From a checkpoint of a small mixture-of-experts model trained on Wikipedia: 15 layers, 3 picks a token.
Below are experts of layer 6 (counted from 0) of a mixture-of-experts language model. Rows are named up (a neuron's input weights, with its number), down (a neuron's output weights, with its number) and show model dimensions 0-127. Each number is 128 + 24 x the weight over its row's rms, rounded and kept within 0 to 255.
Before each expert's rows: "comes after" lists some tokens at least twice as common just before its tokens as in all text. This comes from a sample of Wikipedia text that the model never trained on. Tokens count by the router's weight.

# expert 18
comes after: " to", " for", " of", " in", " on", " with"
up0 [126 161 118 147 104 135 102 132  91 140 129 149 100 127 141 161 103 124 111 116 131 109 139 128 140 129 115 126 143 146 132 155 146 103 119 119 123 181 112 106 144  86 162 108 121 102 106 156 123 123 141 119 145 102 124 133 139 123  90 135 124 131 118 160 177  95 156 126 130 102 104  94 129 104 202 156 106 156 128 108 165 101 138 118 166 130 168 125 133 163  71 144 104 123 116 180 147 107 151 144 136 183 135 160 129 134 104 150 115 140 168 162  90 150 124 138 129 165 133  88 156  96 110 118 108 121 102 187]
down0 [144 103 129 136 105 141 113 128 128 158 143 170 129 151 151 128 110 139 121 134 136 169 177 129 132 142 133 128  81 126 133 143 136 134 149  84 118 130 107  87  95  78 112 182 153  93 101 121 136 134 164 111 153 172 130 132 145 119 131 153 121 103 135 145  86 138 121 128 139 186 121  97 124 150 145 138 119 181 113 112 158  90 155 130 184 123 139 102 144 188 149 117 106 155 137 107 147  87 124 148 119 149 109 132 131 125 129 116  93 154 137 139 169 109 127 126 113 107 141 127 128 114 156 139 123 138 143 155]

# expert 19
comes after: " |", "|", " of", ";", ":", " in"
up0 [ 80 127 106 169  94 132 113 127 121 118 143 162 138 104 136 146 112 116 133  75 142 144 129 110 144  94 132 136 107 132 124 149 147  85 134 175 127 118 119 104 105 123 144  93 126 123 145 134  94  95 141 120 137 130 121 169 121 110 164 154 168 138 157 137 160  68 135 135 108 149 168 112 139 122 108 135 137 126 100 122 137 118 142 136 130 103 183  83 122 126 136 144 117 157 126 119 164 147 148 111 143 159 149 162  91 147 163 113 132 160 184 159 124 142 165 139 140 121  88 179 148 131 111 116 112 112 119 138]
down0 [116 108 108 131 114 115 135 137 127 100 136 113 132 136 151 141 115  85  95 107  88 138  92 162 119 127 124 128 145 116 110  83 112 131  91 124 116 136 121  94 171 113 128 127 117 114 142 107 119  60  78 107 113 120 124 134 109 132 169 118 126 125 156 152 164 130 155 122 157 138 116 130 147  98 142 150 111  83 146 144 123 141 100 149 153 108 128  86 108 108 115  72 113 114  76 136 147 122 119 103 182 166 149 148 129 103 106 105 157 115 106  99 105 106 128 105 155 120  98 173 133 138 103 138 105 114 109 174]

# expert 1
comes after: " of", "\n", " in", " from", " for", " at"
up0 [118 178 132 133 131 130 112 116 183 154 166 152 137 105  86 161  80 149  91 111 166 151 145 162 161 122 123  77 154  92 134 153 144 127 113 118 136 144 135 133 100 146  76 124 114 136  88 144  98 149 121 101 142 122 131 140 135 125 115 130 102 155 113 116 146 167 107 119 152 129 155 152 148 107 140 104 160 121  73 113 136 127 129 117 123 100 121 150 131 115 129  91 123 112 151 152 104 188 115 142 167  91 122 148 145  81 131 110 147 139 161 133 149 120 118 100 142 116 169 125 142  84 137 103 148 125 164 109]
down0 [122 122 166 140 136 106 117 130 113 110 137 169 113 152 117 101 117 106 112 113  96 167 122 132 117 138 152  98 145 149 168 115 139 155 159 125 129 119 125 138 178 127 139 154 138 110  85 116 106  84  95 119 106 118 124 140 116 115 103 127 133 116 140 159 132 174 178 131 112 118 133 119 130 103 156 105 164 144  92 124 155 162 127 124 138 139 161 152 124 132 128 147 115 147 156 115 119 107 135 149 139 132 146 144  93 107  48 132  82 146  98  92 128 111 178  83 111  80 115 128 171  64 146 123 186  98 131 124]

# expert 17
comes after: " the", " |", " a", " The", " which", " an"
up0 [105 124  93 158  88 121 108 115 127 134  89 140 121 116 142 149 131 103 146 121 117 133 120 130 154 115 122 125 125 137 138 111 101 139 154 139 122 139 174 156 144 164 112 107 124 103 135 137 127 149  99 139 120 100 143 139 102 139 121 111 104  87 128 147 125 108 101 155 102 122 142 130 140 162 116 119 118 126 134 100 116 163 124 145 112  97 101 119  91  99  74 140 128 150 118  95 169 143 136  62 147 136 127 135 116 180 135  73 142 124 167 126 149 161 131 117 142 141 129 120 101  76 140 106 117 101 100 153]
down0 [101 132  71 110 108 163 111 139 169 143 137 143 124 155 114 134 132 147 112 158 118 107 147 137 144 125  76 140 125 110 156 140 115 164 128  90  85 152  87 138  92 150 111  77 149 186 135 123  99  96 137 155 153 111 135 157 173 105  76 116  98 162  98 139 130 109 152 142 121 130 148 139 130  93  98 112 117 138 150 121 127 118  91 133 134 144 161 166 140 133 125  73 121 138 159 111 150 120 185 132 134 139  83 134 142 191 128  84 111 136 114 125 171 112  99 112 143 139 159 134  92 122 186 129 119 121 127 112]

# expert 6
comes after: "\n", "-", "|", "==", "===", " =="
up0 [133 159 132 163 138 117 118 111 125 104 123 133 172 130 122 134 117 100 126 119 137 130 125 101 136 154 113 138 152 118 136 122 123 124 130 115 106  77 129 153  94 170 121 179 119  94 169 138 158 153 121 142 109 102 108  86 138 138 159 122 130 127 170 115 146 149 137 106 124 125 157 125 149  83 129 124  99 105 156 133 148 160 134 118 105 137 149 161 140 187 112  91 123 174 129 114  99 128  98  71 125 114 133 149  91 121 142 113 139 130 114 110  93  89 137 124 146  91 154 122  93 124 151  98 116 105 136  97]
down0 [105 122 138 143 156 117 127 111 116 113 122 160 148 125 141 134 113 194 136 122 110 126 139 154 109  93 144 120  87 114 108 136 177 154 115 129 124 114 125 128 120 166 147 132 180 156 137 144 116 152 146 148 170 118 149 155 132 113 168 136 122 133 148  94 102 142 160 158 160 145 153 127 178 116 142 165 122 132 167 109 124 109 128 134 127 160 127 147  83 189 153 109 133 153 119 149 112 130 121 130 128 144 143 117 139 155  84 122 149 137 125 103 123 132  54 114 112 124 135 130 158  82 124  96  97 122 134 113]

# expert 2
comes after: " |", " was", " is", " were", " are", " be"
up0 [124 133 134 152 137 130 148 126 101 136 132 130 134  95 158 170 122 158 115 120 122  84 138 129 148 103 104  94 133 121 163 146 146 115 128  87  92 105 104 117 116 167 138 151 103 163  93 147 145  86 113 116  96 137 166 164 133 137 174 122 154 159  90 143 141 115 151 118 137 112 115 170 156 137 210 121 146 107  88 170 125 146 136 131 113 109 149 105 132 107 154 134 103 166 124 105 162  88 156  97 110 164 114 143 113  90 124 142 185 136 127  74 119 136 104  95 106 149 130 178  98  81  92  97  96  98 141 143]
down0 [112 116 139 154 129 165 166 159 119 149 125 119 155 157  99 106 144 153 114 185 117 156 138 139 106 114 174 124 170 100 169 130 138 135 158 125 161 122 138 116  94 119 128  86 131 171 158 144 121 131 138 130 141 159  97 187  79 119 125 120 155 132 121 103 142 133 158 103 139 105 104 127 164 134 119 114 145 115 142 158 183 119 166 130 144 160 111  95 121  58 146 123 166 148 118 157 151 109  90 146 107 138 122 116  91  87 183 158 169 159 142 115  94 149 133 145 140 148 152 169 128 151 135 151 149  96 136 125]

# expert 7
comes after: " and", " in", " to", " with", " ", " by"
up0 [132 161 155 114 153 100 147 102 111  97 109 125 124 112  99 118 201 112 113 125 177  86 102 106 124 132 107 144 122 147 134 124 126 168 112 167 130 145 126 135 109 184 130 113 153 146  92 117 110  97  91 149 175 152 133 114 147 138  48  94 178 140 127 142 157  72 129 148 125 106 154 112 142 112 147 146 128 138 128 134 119 137  93 107 140 120 138 113  98 133 146 108  86 141 147 105  84 115 126 140 103 117 108 109 151 101 135 148 110 118  97 156 157 122 124  78 157 119 147 131 132 139 109 134 111 101 130 146]
down0 [131 103 174 160 136 145 109 137 141 144 145 164 172 133 148 133 120  90 116 109 173 131 115 170 112 132 143 115 153 136  81 119 139 112 112 144 148 151 104 168 120 140 138 122 132 160 116 108 124 149 107  98  97 111 137 133 126 125 152 172 163 134  91 133 141  92 104  73 113 128 162 148  79 108 134 113 105  67 150 141  96 138 120 161 128 137 147 120 124 111 111 156  83 152 141 150 110 140  96 121 141 125 126 132 109 170 110 123  92 195 114 141 123 114 113 139 125 139  97  80 120  75  75 131  90 112 127 135]

# expert 15
comes after: "\n", "-", "|", ".", " The", "The"
up0 [ 83 155 135 156 117 100 108 108 114 114 126 157 142  98 124 143 153  71 201 129 105 126  89 134 150  62 117 101  92 107 149 140 120 112 113  91 115 151 131 134 157 113 175 144 126 103 111 119 121  97 129 124 128 139 159  83 138 138 102 122  96 154  98 121 105 120 160 124 124 141 130 122 126  99 148  76 113 107 114 127 115 110 145 120  91 149 123 104 157 147 151 125 141 131 157  99 113 124 138  93 151 138 105 101 138 139  94 131 127 131 122 106 112 129  93 130 149 128 112 124 128 132  71 145 122 130 131 151]
down0 [139 133 130 124 126 112 140 152 165 140 119 100 130 133 145 120 118 119 131 122  96 118 140 131 137 122 121 108  92  91 105 148 148 153 179 111 121 106 107 104 133 148 155 108 116 136 126 149 100 134 136 132 139 124 196 101 135 175 140 122 102 134 107 125 107 177 150 114 174 168 137 103 103 119 141 139 118 120 144  82 186 142 118 111 195 169  92 118 151 114 102 129 148 153 140 163  80 169 113  96 113 135 179  96 133 120 149 145 122 151 149 110 134 126 113 127 146 155 123 185 131 106 148 138 119  90 126 159]